{
  "n_layer": 8,
  "init_std_router": 0.0171,
  "lr_router": 0.00069,
  "n_head": 4,
  "head_dim": 128,
  "positions": "rope",
  "optimizer": "soap_variant",
  "schedule": "wsd",
  "decay_fraction": 1.0,
  "final_lr_fraction": 0.0
}
Below are experts of layer 4 (counted from 0) of a mixture-of-experts language model. Rows are named router (the router's row for the expert), up (a neuron's input weights, with its number) and show model dimensions 128-191. Each number is 128 + 32 x the weight over its row's rms, rounded and kept within 0 to 255. Numbers have three digits each.
After each expert's rows: "mostly gets" lists some tokens that are sent to it at least half of the time. This comes from a sample of Wikipedia text that the model never trained on.

# expert 55
router:154153115168203102098133119132164095097140136143141102105112088064182065148145156071113142112128119140160128140099106147138125155160139145100152118120160142162126116138124145147121103153175159
up0:109128056109156089125114152126131110130186165152116172088174125158162130150122103124163133090144125125109097151115093177184145147104177116096180131148171157176169137131062144131178119121163110
up1:078127133107129117103129091150092160094171156147181148109169177144105126192118078093133111189107163086140115096103138205151130136151094140132118094097178097110114174171165049164101118080117093
up2:087115167093144137172208118202150152080126139079094152113107094155105105111113135160185090138153100134077051131131141193154112167096115158123069106105110143107090151155076120082148180174090155
up3:121111179169170110149085087146140068189131165138145119175169170104208128128157131107130090096161143135163118128113140109107170153063161162091069141174194124133094108127136109116165127142107183
up4:145106150111155143113119103156111073169095154124086126096168116117119160169194096107134092130036123175100140116115103168142148113129096115053098108152165088164133143102084165141127088161183128
up5:125099086173139142160129154089164136138057156143107113140145101112148133092130219145106118163077113142144151150096127118128142124169115093190141113107172116093129096130130155165135111084158091
up6:118132200106172105122087114141174178148146100124123101097153186119121167171082113104121166149127143117147159135122104141142115112137118095165115108128112062111103176146180160162121081122130134
up7:107142119121154125148080114107101175101124205167128177137108148115120087105113111090127133107160094119093162112166177069085106150126173148114136069141107169132126134163111142126072150063130125
up8:149189086124113135149128109190160128166165116138150145102131106137157164183133096117083125140084088106106146172149090161130104130117040111095148174142119160115132095172171131153099170122116074
up9:095077125049136119143170136106080125144107108209122179161059075094155150209177108156092168097109138117121147082135122108126089140108120126171150196144126106143102131109137138106127133144154124
up10:122149143137178133118113146148146147182129107176133095178131157116190081083131137156120166084142125073141118150111157132146059125158109060073123143129114116106085164126138139134208186141107108
mostly gets: "ville", "ford", "son", "°E", "den", "ians"

# expert 44
router:174197140060113130126064110096128142057135143095144129107095052126150116109124146159102108087145123146158147154058087207125196164146087139120151103119145095078112117140173098163148110101191168
up4:063174172124161054165108116061109119117082104114105109124144134136082176169181149107164091071134107128114101118166155176127152142094074094166135063158169123117181077157142091144113096123139139
up5:192151118108102162123107139044114137152116079089139131171106128138098154143161146145094127137113133169130168102153107175133139078127145140110151089139129123113147170206100146129133131154091152
up6:167148131084093178080142061115101110146118108150149144104153120166118157130125121139156154111142093109175053129134128150071160127135120022112197154126071140121059117141130104153107138152130128
up7:122136133135189165227152067133116130125078134120127123111122080188082102089107121211113154070140125171127143075088122181101136140147146076091085142083142130119154103097171145145165090138143195
up8:104145106041188118105098176172112136147096152120091050107145113184154153119159120121132155130112156170058111168127082184122133058159113120102057098120155108134125087150148149191168181150143160
up9:150119136189140144154111076120108126147155211081107149088122128120146093143100130068178106163134097101063139120114148156163117110137116100130118102090176133047111158177131129159104156160091115
up10:118143143092098169132137103182146142108053123085133123087077138139112126174156176143118149098124180141091068150149124151161100108104091158145163100182109105128129113139067105138117137109102122
up11:147145108090091178174051118077101116105142159123122134176074089167155151116111156155095127120163090108158144140158173195127166163124105119113188119099105146129123166114078077171138096063086128
up12:153155129119094108100068125167074127162146058138136140108154097170047156119145111099162107093139087169145167116131136121098176100132133096110116125106195102117189137120163126146132158088111155
up13:144156099145095085115119173117121128103133140097135135120154116156153101148122121155102121163125153120132066094098128157149113122116123074104076110123111141086188118143142138128163140137095085
up14:116132045156150088156128090138104158127151142145095114124127173133185165107131176157067144126110112111093111129094147181163135039167100136159167175155126139116166168122103173155122148137161213
mostly gets: " all", " All", " French", " Charles", " rock", " John"

# expert 2
router:121138186161164108116065146091102106156157150165125125162110134134089160122135150142148155123149108093100068112130100100091124142121161123146159092168170149201109091121144088094114074138115092
up0:106141152191069125179126130110114180149114211147083118181070128148151091104153123137086143097158138094147048149093108073121177051118140096131104091126143135113127155125124148073152144160126120
up1:102101166151117116113145123135139114179147143145151159124131085148121113118140130143170191133149163102133140168098097087174132102090166111135155121100194081118096123143094092086177160147114177
up2:128117146107151131134168099107137077141180187137086131157088138158125158143074171141103134149129092133128176169107047158118131083115143087052151143168102113088109128147117124117121147147111101
up3:117127118136145189162131131155156134144141162072131115185132097079128128070206134125140144106151117109147096142122083122119155110140207083107132108104150094163140153114147180089098172094106104
up4:135122135142159133142142148189163153154134170096109098079144056098134170106139111157078073149094108124157064203175169120156166151136081067111128113092120137153073088200147140155114177133156084
up5:136065128179132146092126109118136125142100127112076119068142186184140120088116122107083178126120100182128116118104139064163124158129141157149132121091157172139165148117123097138144131097139115
up6:137173123110131103155156125126144096106117114134089143125085153145099131187148077074203124123100163109129078119124143159136125093097103137094098097121131147131178156153127116092138172116120141
up7:151132156170074157136137151085187085153142118123109082156104135166152134174134138164084163160071122177103141129098117137128169115137119147122111136167101081126096083090089164116147162131135122
up8:131068116152134119117085164129186104138138142156146161112200107157084032195114118185128079120096168167102133073129038097179090131186101072141060099094172129149125116145098091188169106130120121
up9:214113147120107084110100167099096110066106124186099115114154091117176108144102125102116080112166126151122117115101118081088090115154171092118138140138099144106109118119058137159088099153164144
up10:107197120096169128111119181138175152180147117101134060054155093182111107081100085153160114146123153105129170087188127148155134134084153165113167090129108099144095134120123114079168099138120134
mostly gets: "\n", "==", " ==", ").", "\".", "s."

# expert 34
router:133157165112131116067180126154139071146138091193107136105117116076124064127138151134060103111145146146157134158067125123125108160162099138123118080126052060182140115083137140115134161138120214
up4:157165163136185131151129110162124108111118099178103141154134119114088028127210094149140104098089185136176104146186070148128168155124140125110078129146121143136178125058098109117159064216090102
up5:132160116160137097111116180075141130178128148138089064149187062163134113127143142171101139130080106128087081157083125128108084109119135040255114141117084094154165166127055087106126152154095149
up6:102117110163112102106104143134130127163085043159125110164106093095108125167161184110121104170181125176108144146107121137202159119092126096151093176169089113162104118067164164167096149128086130
up7:062137155116156123075141091209147102131115135095114109100102097147117076150174158085149116160089127105087138131124053133110142146123176155142147155128163142127088079153103145139206154143150140
up8:122131146111081095122155132126146090109072078158108125172153127072112160178153085105146147140131109151089176186141158119157110157232157086135126098111123134102080104137135089153153141132164086
up9:058072117190107142150073145140088179169167100146141168182133119095130118170117096096128141123132168117156150109188096135128154148080156118140095126127151127120176108124177167132087137115141169
up10:115148147119116148085126177119178100139083092187150138079180086117116148091109209117103174107146134112105195151166190111093106141148139091107154147126170112139102200095105165138102202148084129
up11:142155104118103184118152150146107090180111157103144098111190137131077135110150127129176124130137185121092154113109097157130136180124115140146118130101117118152125122113147117178094190051123151
up12:113144077213093156108138050166135085152111163157114105108202107095142141172120116127125170141119088194188124135123126138102151143162129091133097114118059081090153123149101134143138149083132173
up13:088102090063135135130139182103198143137125121098205148166171143115145120172120077084139123116159113075042167124166150097092093105126099061108135102056106132105179162111172091119174114129139143
up14:097122110159154122140129093162150142097119100136190171095153097132109163132135197210063126132110129183134132200245142173168113142039134134173130128127132110183150148097121123149121110087080150
mostly gets: "°E", " Michael", " Roman", "za", "ini", "ica"

# expert 43
router:151138176123133108134168101093136203079187162162081111131127125121077098159119089090120093180145128136141135132097128201157124119153140093094121110122099068136145144112169121084150190147099183
up0:087097098137117115138124076134139124146159122081131115136109130146076127107129055072158144119065127180149117169152126144162055158143169092099138109157126142130085080079145124127108094103081086
up1:110188132169060104135145135133163171069179142130080151194134124193095074170154100056110168148168137086142127124169125182129097088109105181112150050148094084172102135099112085138173142113062103
up2:149101144191107165142147111087123093160151121137177107174158098161075121143098103147142166158149185110158197077078116120161125176124138112080146128125079093084125156120062124148132095168166130
up3:167151190109132084136134091129142110082113093155123073135093150095127126121161171139158128146113127119106120118138126086148110113131127142086099123145094077124105168130101111093181102128115087
up4:153120126099133089218149198088144095104096102132087141144155094203105105134174133068166153110110123155133122079088190102120165159138170122051089143175047149118117103176164059132129130127121140
up5:110151198131111121202149098129159122077083125177152118114175137148087098116147119147155192122101096137133123177143119123132133118071152164144133130131105158061155124149143161090129111183151137
up6:131100062152102148141104122110183084125090168194139181130073153141159134134147158158142121103075142134114135174173102135129142139118133091146148100175127154139118106058168113094096197104128166
up7:127126142049123147162125072129127133083140083124135103135151126147169136187100099128161114158085160121113145143092115110111124113123165092115094178156164105137167073132115160061117168112058095
up8:133132148169143120170148126105120172093145111081120133142196164130096111183065155090124121125173153152164105105149151167086031101121136156106130073137141129125118144182186147110131132073114157
up9:068134143091173135147091214099143082118104112117112119144102138144129110122111133125130110118110178115089095085129180135079139148178119080135123104104132127098167167105086135113163135129155154
up10:041081093146152085124122111095115128129113132150138157200137133127068053116112121146165104190093108043108160167113148129175087094124106152111142178143188126164105082120093119132159136127067121
mostly gets: " (born", " born", " based", " professional", " major", " debut"

# expert 58
router:163144115093154102107074136146104111101158161171108116138089100094175144109098125185112157161149087078118102122125181143181136152179144141122090134135156125205120122113203138107148114136109166
up0:135151110122132151119089127167093108107154187113089141157187100175100148107177116058158165108123095177121147110145126151140099101133175135092123113156131115131065131146140147151168159170105124
up1:132108127134145163126145131124092120115094087130138177205091039133058183126153145134152171079139116162192112071113171106155126100124132124120108142092144134076142158179090110135137085055101137
up2:083183094096209185083157129108057155108159099099150180108150092074134145164171118158114127094133114109121143143115091209115084112125083139140133113075147195092126164116141144058202119128114149
up3:143095133139122155177163176158146135060053146156136052123123134174158129168172180126084134147119120167103089100158127201166096093152125155131137147096145092122070150081123150142150176134122096
up4:141127117115145124173170202098161154163182160158166183160181089074058088121127119135141142097136106202180130188137166135156105116163093134170111096116149117116168172113185140129175117132109107
up5:057138148130107115120119153150131083117088096093107128176124118165099151110131100093105175128067106158137089161137168136135127084138140092134122107140103152149136173107105096131055170034073080
up6:148142130104107140156126148141141122162148150156144109150122131117141113147140139122138131136116136061139127093106138146093159146085112129167107116103088113187115125113079131179140129060090136
up7:182093107176174140108125175120146190159116141195094086185107124105099086104130051149131075112170136068085151097157095165140170127120106124130156049102164138097072121117188082114048081099047169
up8:127118184085118136173156134186122148122118155123133119166093083159192102192124106165139130139162071152140109112137111102114163159101117144178107093154151153171075132123146138130181142180107086
up9:166137147133137123113149158152142088142166096044102131131063126138190110115143138141180142117136103124064144146146066182185133122093098089125136168097175124136153162133116069120143127121177065
up10:089089075076064131175131145081088077176100124121110165132179114158090109136102166129114118143119136113133138122119168122161115148134149069125157152118148105198140108125131154049108134116115107
mostly gets: "berg", "we", "oo", "ford", "ova", "ki"

# expert 51
router:182102141147122121094117109082106131058073180098081108101124173130135213073113211103098107109147139108138121176092112162179144151165129174132168143125185135132138188101104117074143141073174184
up0:126085100150151136193152136148146093163113122128134133145152138135112121146087119115149105103180191108170129115137146132114154138121138118125175095107167175167143098082100098137171178140101145
up1:145171161111081130187122136095107141074088158082119117061112130114169082153148143142131142143136098124166072097128111138119114107100121120161171109112123137125152117106087147190148163055129128
up2:130118106163182108127144125099126145042095147165097126142162101129155165110158166175107180178145167089095081121065157157128131130126095097149116119129220100144101153086115140129133151126149152
up3:115069218145059148125113095137152105085156087154093160085092151137154126101152125103132200127124107126113081137142093131181134117123132175125116152114179138106089128090152129156119170128164149
up4:096146083169099169152076194108232114106105130097129187100048133174152147098170124026116183153095157108179090150135102123081134117058130107152173105079109082158107096151094158128126166134161168
up5:095123102099181129132151169139100141101121153140151161125101104133163160067079124112125058096149155078162159150122208182119144081178078115101106095119147127170072155164135150131123140085078101
up6:095156154134086141184083057117104080165104080091126145117152133080116090148125161107176163115080098113102126135163067108164166139145161109149138162135074168104141131143206047082110099174165154
up7:104095138104132110117156142109103157108055115081173060162153100159136105126114166152206077100084053125120106156120227154131137142145099086133133093114129086156076112135111126037108186122113125
up8:167092207180136162171084143109136093104075064089189108147146124144053158110148139145100155100126049084152176107168111125157091114151140087149163128108142129104135191098180158075091097098103139
up9:143134137139115186117119152115144096146115137088207062121131097124131167104147154152118128127151164086118121106112065164123088122088175109159089143141086073116114158148138137127137125066167124
up10:109148099127107148157180175116152081093126140148075125127109055117105122096073134141158161125105124160141132094119139127069133167156138174135109146150095124073130121128116062064130117105082151
mostly gets: " film", " album", " series", " music", " company", " song"

# expert 13
router:103130139123051120122107106150103148056122142124108089130081130126165068112095083126078099132112104133177151167068110077110179153116079146109162157151164164156137109119178057095158102107167111
up0:138186092082110108128186113101112093105164162112179108073140159190089137139173105186107241065122153115078105147115164135142080085065142108150095137106111130121125106112124157105121155156160100
up1:120131150175099082146123166180164123077064143119087166133070137105127136114121080136099068125090112186136124090183112153104084115136167146126126097134180131053132160104065122153165096127113156
up2:096131067127173105169103168114157165111139147120121136154115124172117106127133127113166113129120095119161120111129071129121130120158091149117102104130136182125111129192172121096131136098133118
up3:151185149114105131123144139138134138145051141120089087142159099151131191112109090093109135124124115127104145092105140124150096127130153157109074097131117143120119113136128065134166178093144121
up4:094134160133108094097143172130119075144143128076123173137150143158157151161133135128187095091089101117133208151178151093082152095098087123128170104129139152122148131099116091100135093102099103
up5:105138057156149136137175169144145109112084139091131103167115182129100073127146152117126143142087149163134128116108104170110095098103122121114124144194155139142204149099084149094152078112105084
up6:079142154142146135170125124137161138191109109089118159170136093110141119118113152164096125115143149056186125120130112181143132113186111112135126180150150073100199149111166149178161117062091073
up7:109161121132127126128164086090108071136082112155212100145178113146120115109168115143136096142105164182132108122097144098080107065142177110047079124153109149133115116165133170122147125180109102
up8:132119136121141128101111134074183172104178119063137098137157110093126122054116099153186188187124131117139149106162177063156144154098153134124108155092144164071128087159104128082163104160148123
up9:152129072136144194110097103211124104111148127116110117203104118162100146105111189110143115189100157127136098131105135058057065167169065100173200150162170147135125125144150112127133111141122097
up10:098119115120094115098143098150146111092103082131134098142114072113063095161165105067132083180100128078155103113136126115143143114114126143125093145133117116117149169141106119184151122127158128
mostly gets: " 2013", " 2005", " 1999", " 1994", " 2014", " 2008"

# expert 35
router:157126163149197125167108067135136087136153178115110122108138092139150072082126082160115102166144100131168075107105132118150167094090112131099141082162184141163066099108105107124127146141142112
up0:136150050114118121179153137084152130110109133139132152129099163156139156138141099087106085155113122087121072155110192153125170149070119104136113109101171140112136143187087157113101107168104147
up1:155174137134158128143156075132178062086122099151129099155158056152155081148126071103151121126147107155102141138137183128045148144136169118122131096110118130082151154148141152146148141103135125
up2:150124117126170092099137137069115173158097114111137108126148069168112117112091083065145147130129154067097075141170147096126144135138088120114116111093116170132123198220140137136140141113162099
up3:130087130134110143115093131060130125145065112118105169135104103150113137100157163138068086163158096163106173133141128119074116074105128157117148114117133157156148138086107109111116085101165177
up4:120101094111129104123094118184151100114153139156107129104160136124103096095126119109097103106059077102067197169180135134138135151128164098090157160091162139146187109141199127252130102124159137
up5:130124133157086151166127174142117127187119155133113141126102146125112140093094117114115147086174087132137095217127166138097133141169053120102130131073148137149085146110109087098146127141120093
up6:086091131175154147161124105099157108121114133103139142155194140149084091101103169114115136130117116102132119124121107112149167118172096179112117096106163100117070178139162075101118073117168155
up7:160216149100113138146109129185116112146064071083126064068175126140124220090142096112118128121070126140147173184089172179136095109167165116188154119129187119146100142163126069150073095175076105
up8:107156156105149110127117081141142125133157134131155074164094122143164093120073118085182154132161146107155186157087108117155142120149118173132047133151101145182158136157091096179149176092151177
up9:112052092185158127181104131124161113134158158089103180045116109089138104140151141105107154145099137151137104064120101119095081136071164143115198154129101110137065144115137117118137102089111074
up10:127129130099131094113112114136115129131182113110083144104134097152139121135103147159134093127171057112121130057085155133149113102140153154165095109136157093121126124180064108112128191111099120
mostly gets: "\n", " ==", " ===", "==", "s==", "==See"

# expert 65
router:141153174152175132109126119104097080136095162103146070123183173117124113096099134175112077138145170104170151059122116109082158112098127122121140124128188165150045151122121091144100117074135064
up0:132135137107138110112097095127153083103058107147106112144143124189106113089099151143136172102121102164090142116110170128097084140054088099160106141077106080145100130113094111121118124147148135
up1:131126097165120166148163139147134103150074099126113115151082153118061148215147106140139114138134143138146161149148139165189139152127120080125151139156122125096122052193095092132115144118121116
up2:119141131089081081133078061054127099127159178211088103140150137112104141145148125084166091149158139086148067129148144168146135103112164088118177145082139123163152101078134135171093081124106150
up3:149125087126114144136123153099151047127123125137158153134157103101149150098075117127135167172117118137110115074142090205128162164078134149183136134099085095121075142148123125100204102125179119
up4:112103125114099118181098134093106200096124061111082140076145159085154171113141151163120165088124102116122074100112156164095132110067162156069115163163102124151169120101144164130128170137091085
up5:090075070150118106138142159134162098118098117154140121138124139157142096172133141132093122122147126132103123113109142151116110123112138092096149126160106155114103101121108110126154148137155147
up6:150087140156134119082161121125097087103110155117150141105064186200137150120161082106085114107082163110101155130208123110121132094145112154138173140072109156186151134152097080136158096115106155
up7:113136154129165175144164166102141122120091128034151096098098117127113156084122140149102082137112140160131194162169111115116128084076110189124094159138162139163138089125111099149104023092118153
up8:170166118083147138136134105136113152161149104082092143068131148189117187098124088146179117123097119142155127174074124124142113143150149132130132126133195111074155158150132136106131157102128153
up9:077093131102135125178149193168088116115130072144162131138161144113084100131095124169113081131105138068173120122157085114114125143168147144120152087192134128109109098165164115147111097120063051
up10:184138124127124123135151139138128109148066083083107141192143123124105142097079161092162099116073115128119114152074134088086175098191117110089120123145114098177168132153172104147064169095091107
mostly gets: "\n", "==", " ==", "===", " ===", "′"

# expert 61
router:164149142200168075134074063091130144071181085152138169117068147135138145063191145051077148135072103144101104126173138081180126122153111136152156166126179155124140158092098169148103107179141129
up4:101165164143100150118084129094085167136130171162108170113083119130146130094217120134124118191124149108101104217104145115147076124112134109200100082133154157076152150150114130157113102182109123
up5:162143183114162131121089084112104145159085138106103087085104123168141195126129126114148123095158169131120104100130094109146162087185138117171075142073139190123073137078116106130107107159160160
up6:149127147173102191141139079112093104077135172166094138147142119099119175170179158043150147135169119074136087114171158076141109085064148143120077145166153078223157130130087115101103143156108214
up7:088167109164084088126106090156140118108135138100055116100103144132131114200080122099139095130105107098113088094118140199165178121120134126137109080105142099122108122170131161074107135134110097
up8:097132093169114118140141111151150102114086167104162101117098117149131075146111147187130140147155144136136167109114132163165083158141064138142126141092131122147108117215138196089135127129167134
up9:103139111119169101109075141074129177145097116085132131113157135117154095121136092093136090119099075107143156159113107109160099224123135140142141131110109160114183128064114144166157107159175092
up10:129101133165113105155138071122101149109049067137121141076155151153159147089140054163056104128122142083177101144164146163145112163123136176120090104123134115104173137120080124148127137131121143
up11:191176131131106111110085037097093112127087133154108100160164157131201154062145149091102074103103137111131109094182058060187123158106123155191116137055126075128144086093140156163158147155100126
up12:152101141107180116130078064088121093125146161114110178179148177131109113115156116170158154179075114074101143093157144176103160108144098109174162144086133100141139130119144090066135185111152113
up13:170139098117162143132106161093071151099129137122074146072147102121110135149130095122148131127156126149076084118144153114100098153116118088116130172143141126138159089104157122083101188128128196
up14:155100097140087142134166117175107098163127065109144101123118100140139124124172146071120133080106096123089134122138063099083128107148163159155151165061084146105079116063120065161145132141113111
mostly gets: " wrote", " According", " Born:", " married", " worked", " appointed"

# expert 33
router:152174187101124124096121112111114127080170188178125092199127164131165074142155144147107114122176143157141109156150071094110165186141079128117106095134151170130159107108147071086092122085182154
up0:116136141078137131095114119161153148123106111107121124160159174080113132219114154074165146132151139098117176139175110119133110109151153113172140131136112158089157088143154104085163107165119080
up1:122156112152131101116077078103144169138163180142199158127074157193110130168111105117125151196139113145172127120122116116076100106120111162121135129112138110070135129097114066139152142154140066
up2:109200139073085146109098093132112134087102138157145175180087081131105142184074167049165120167113106127117113116129135128076126150134114124133138091103134106141103156140149135115175157128145157
up3:114136105165114186104145144123155116131125125098109160157097151144135172097154092090175159038133145138115125101182118174146184174134088143131159113072143159104168164149095156107129112136101132
up4:141140138150162140128134085100153175177168082122149098079103128112117156191097183137161162143146124149138130118131130162099111136137118090084118126107184123105102110114115129131115130106170073
up5:081096133115119111104136169120140105192094162151139145131145134097095129130063132088096117149228105131115137091153192187088114136136067110152131126105124123117077095118193116137113108168190110
up6:141114138119164126084135123111090095117140115157126091097100150107127141209081077146117126099158104156151050105139159138094142135156161145140125119109129106140144136140142127110126145178156121
up7:125107181106170185046136120095164175174167118134167134117140175159147144141098159123102181070162123153165128157070057154127128100142113096075090138130149140117095095158162092116106135064064172
up8:081180113124116205197142067161097139094099132168106157135168110128116169154127081169124150115136137136073157149189060166105131182113144122150170145080152113184120138119125154072112096136089157
up9:107128147143099147117102167142066156120113148048116123138117100126143099141149140094131156118149127199099126094119091100093161153109169152158120075148120150109119176114189122171161141120101117
up10:096133129156133202112060121113160124147126162090119134122107121124115118131152116117113091066158060147148157145090124136115118177151164111128115096084114121129167092115111175162185098137148097
mostly gets: " |", " —;", "°N", " Coordinates:", "|---|---|---|---|---|---|", " 0;"

# expert 3
router:107131104111104169091158079128123105053120126102147120138149069111146100112087060149081100166042120108153125182081064093126162138128094124114160104160107131115123146100146156115103176093103108
up0:155104117145177108113185133102074127109085103161126123132124122145128176095107116085063093093139079115116160137127106064162123153109106124122096122136126129115125151102125201121098092179131123
up1:107100113112113105124159131139125120144106073148119110131154126101090142165121099099090150084135147080109112107141116136167125103133148132108074118179187112134131150145139075093126090152158147
up2:157135100187159145093135107167117119117098081052139107113136059133133107083165139116145075114094175115102148136127128120106108118094075153159088136133194131165120129149110072138182144057094123
up3:091192132139144102103124142127158103159117098150144055141149097130130141096128069112122099095140112079118044140121092114168057044158145146118101120187117169122075088140134158094178130107083153
up4:107140132142152144113107140164120167136173137174140171127101121086111121112122143141097061105121118164122201112115099162141102129097179132196116111127100118153174204103092082159147136131118199
up5:063202104134103127167086104125126175123116155188152098133128059166149129170130048175174152167109126128086082184137142121066137110191188129132079141103150104084161149143157162163143107091132143
up6:120076073148096142117143081176131142133134130073152153166152125104122133156172109163132184188163130166135061128100150097063131140123079124112113168155100084073118099095095112175098103091175114
up7:096126080142080127103177157108073151110120126116106135139104142118118076124137164151162155089193119108100137072142154107114135127085130071108086200129165083137145088118079175103148100139058130
up8:069148169075109099157184182114112136144118126096064112089126136140115168150087042110212140111142137111152092170136099125158106191131147149119158120153135174121109147093103164086109185142119195
up9:047131129107103100103170102172107114144116108106135126149140092171131102087062095122114102068128070107119109152146148107158148095121115140144108129107180145120080114118107162092164095108103086
up10:140214119112093122150095143094158148188115166190162158127155098122124192114141166152177098166111131074144135143150188096130124130127162119093139146142120103149070122138122130126097136112141138
mostly gets: " B", "b", " b", "ro", " \"B", " Robert"

# expert 42
router:144128140137125179151226108097083117093103122105097180102110154094129163071107093098091113148089156169110123151123157149154143177150123109121113139157126177102133141111155155100129105110157196
up0:090097142149141073140106099117046132091114101107165137078203207133088117156086105083101149170139170157117113156142114074116147171089119073149105161090130123128148164125127082131160186149116171
up1:139171125112142133162112129111137092105134097136064141179137087148134092117209102135130124228136153112143131169138105112108148175193163165127115153033091119137099143116105076122107132181145164
up2:062143133160149167158146188130177147124144147128147144095132141128148142122120138165127133100073106152166112094144155134108113169113098132131103095145160133014125159107139186124141152123121135
up3:138051145152099117148163135126158141160090098128146076159141121166097064031094111134136112158178168117152134122199152164160115216193066057201137131096134176175131106139161120115152128124147163
up4:147129102136149136116228168111163073097126128076088068140127110184169111131066171109110166106097091107092140176141171133117113074103133137076107138124165109120112134110137116063178164100142153
up5:199191098164143215095140130121100080129108144150152130110148138133132112117159072169105164118143133137119108195127097188142069129125160137174073120130106158131173149169138222137105100094106155
up6:090125153110141145085158148188150107127103118065109175133122072160155154138178085111059073188093084186170104125118101102188118155149130115104158087140138127159160073185166158133118181167137096
up7:208151132140153098144174130183125099121118184069164130093148144138134131036140100119117131115133103138112103136088164071117137156144161156118125128145102095112082098195135147150127111114145115
up8:109155136156154140119115087134092115156100121149120145076177146117067164104099121112126159145114204141130172192157160118109152135140152087126193178079176164102115095123195126161140113089053111
up9:067191111156138140150113083144165123151042156118095116101140157130103109083144085140137096131118185213105145119109112182146119174124119119108125102170117168147093180129143141170146117177186123
up10:131141133127150154134106138112060113119128169118142103136098139096033135098140101153113142102121156067029133104121127181083115167118154153094157123144121138134147140096117163105169126119124161
mostly gets: " film", " album", " Nominated", " music", " song", " story"

# expert 14
router:119169155151127116116038100081105124126178064161122121178141131136138114093138155136163200093147171157127035163171068110124128161126132150117178062132155084137139128108081124056090087092160119
up0:170097113112108126157140155138120103166166084048106101159119156081160135201138134063087209166177150128127158158138131153126126125054156164125096161128136122117087161095138072112112139098053101
up1:078155141137145143130118123093140169131147089103114106170136101147140175103149136095076025112123117156097095171134192181141187163153102098126144120119116149086102113156151138121078095106145138
up2:079148207175088142099121116119142166143129087133114136123189197122108103120150120094086105132106140188150151093133143099162109095160160137083101108106136186095131100117132173158125079154152163
up3:123125141111159162100158129125174103122105117116142150094143151148122075128145137180135080096144161118162075111174107092185124090160157146150123128136120101116093157124141147120075158114136096
up4:154152135128166225171112131152136115072080088155104119180124101203106108180095153102177144111093152138109118200182096183111146165188165117113106135093074085170161105169164157179122169108112140
up5:162114089117134141087105080108121094147108138161134150070129141103129195122149148124142131164144185170074160101105129113170105155147115092162213111146171116109143070073136164148093129121158089
up6:058138150117135127164079191118172126113092188136105169107091095122192195116117086114189154116124129135101147113145164188159114130121073134176103071084159117109080122126134143130142127211051166
up7:127079095112156160117083146109135138087119105108127122135106144101177227170100065104147079123111109054087169157080161100114076116149215089116107112132088083136172146101084149122131137119133126
up8:107117105164096137147127123087160123142138122106125132129149125079111114096109113157135147097125161164131090135199136081147166160121186153118107125109116122145066066103164160104086157117185114
up9:111112146088169112112140107124085147186144113113130114111143140105137108110173128129114084126111158143140154101137122153123119148109162170128124167158114148105166171093150080146127142154118111
up10:130160132144104132098121137183076150135085125103087074143141088178105149136147122163223093213163124112099167145092192168128123117109125115014121153177099082114204109127087125119164174101107157
mostly gets: "s.", " ==", ".", "es.", ").", "\"."

# expert 57
router:122198114180113129108138128138087115175164117095168108136160143102115109175143125146197167059179166122093129121153148144098164029141192132160060147134154133115155057130097079113098147148132127
up4:025186125114093156144084068120110172146156136201182134186111134155142141141133115153140118129110140131093126134145187127123110101100122084115045122072104076149127153146050076109110143108100159
up5:164132133089161157141133115088140116080152146167110106193191144109129135166158085104122146122062134108147159118124103067119169169140122109138160113157084106111118176123113146156116141119081120
up6:157058164129121197216084150149088164113167144127174035137113136124114141136077118144144077116150204160166124128121155101128149144091156131120191148154061111114122141112083128079109124104184103
up7:137104184161107206150149138133105141102109165057079112146179124105095154125171102102090140114166126111111117102143120125089190082109105117110120107140080078136087091092125068135150122186079114
up8:116126152159111149058087124136098127127131142163145105117173123181120187139153095135118156141197132128085112116086097120130151101103138117074189106125071103134126088133109188074067095210117071
up9:127154125154128124078153122135123145069122147089129120088120091140133078155054144134174170116117134107110080117143052107119155073090145168205140160158127138123117049142088216161097051097101157
up10:118139150188131157168121169167173146119111168144123146118071142041116122170130144123138128145104202133118167162139145074174059155097118071115107131086089024108113107129125142164105154065100159
up11:102084151125141188178150163132127127105173184075069088129136066145139152160128141150126085108119109119138111140137122128087127055121072178096105120099159047112182120108105076107131143091117169
up12:109173119168119116128087117108166114100127129122107138147173098110135139193140160162156131144124150160110065139164192194172105148117164134160144091138087081108174092134079095145159095137178193
up13:146139151116130098115150152130115108142082143177135116143120140146131118150124113122111097064081059155162071094174174172142161117194156157126087155175155090075139147154056145126167106133099153
up14:135069144151101172156082175189129097189083140098117142142063122168157095105075146162099195096132173107149161088114160077104115131147140110161152100130108147101126110122102140149117135151191130
mostly gets: " but", " are", " been", " when", " being", " during"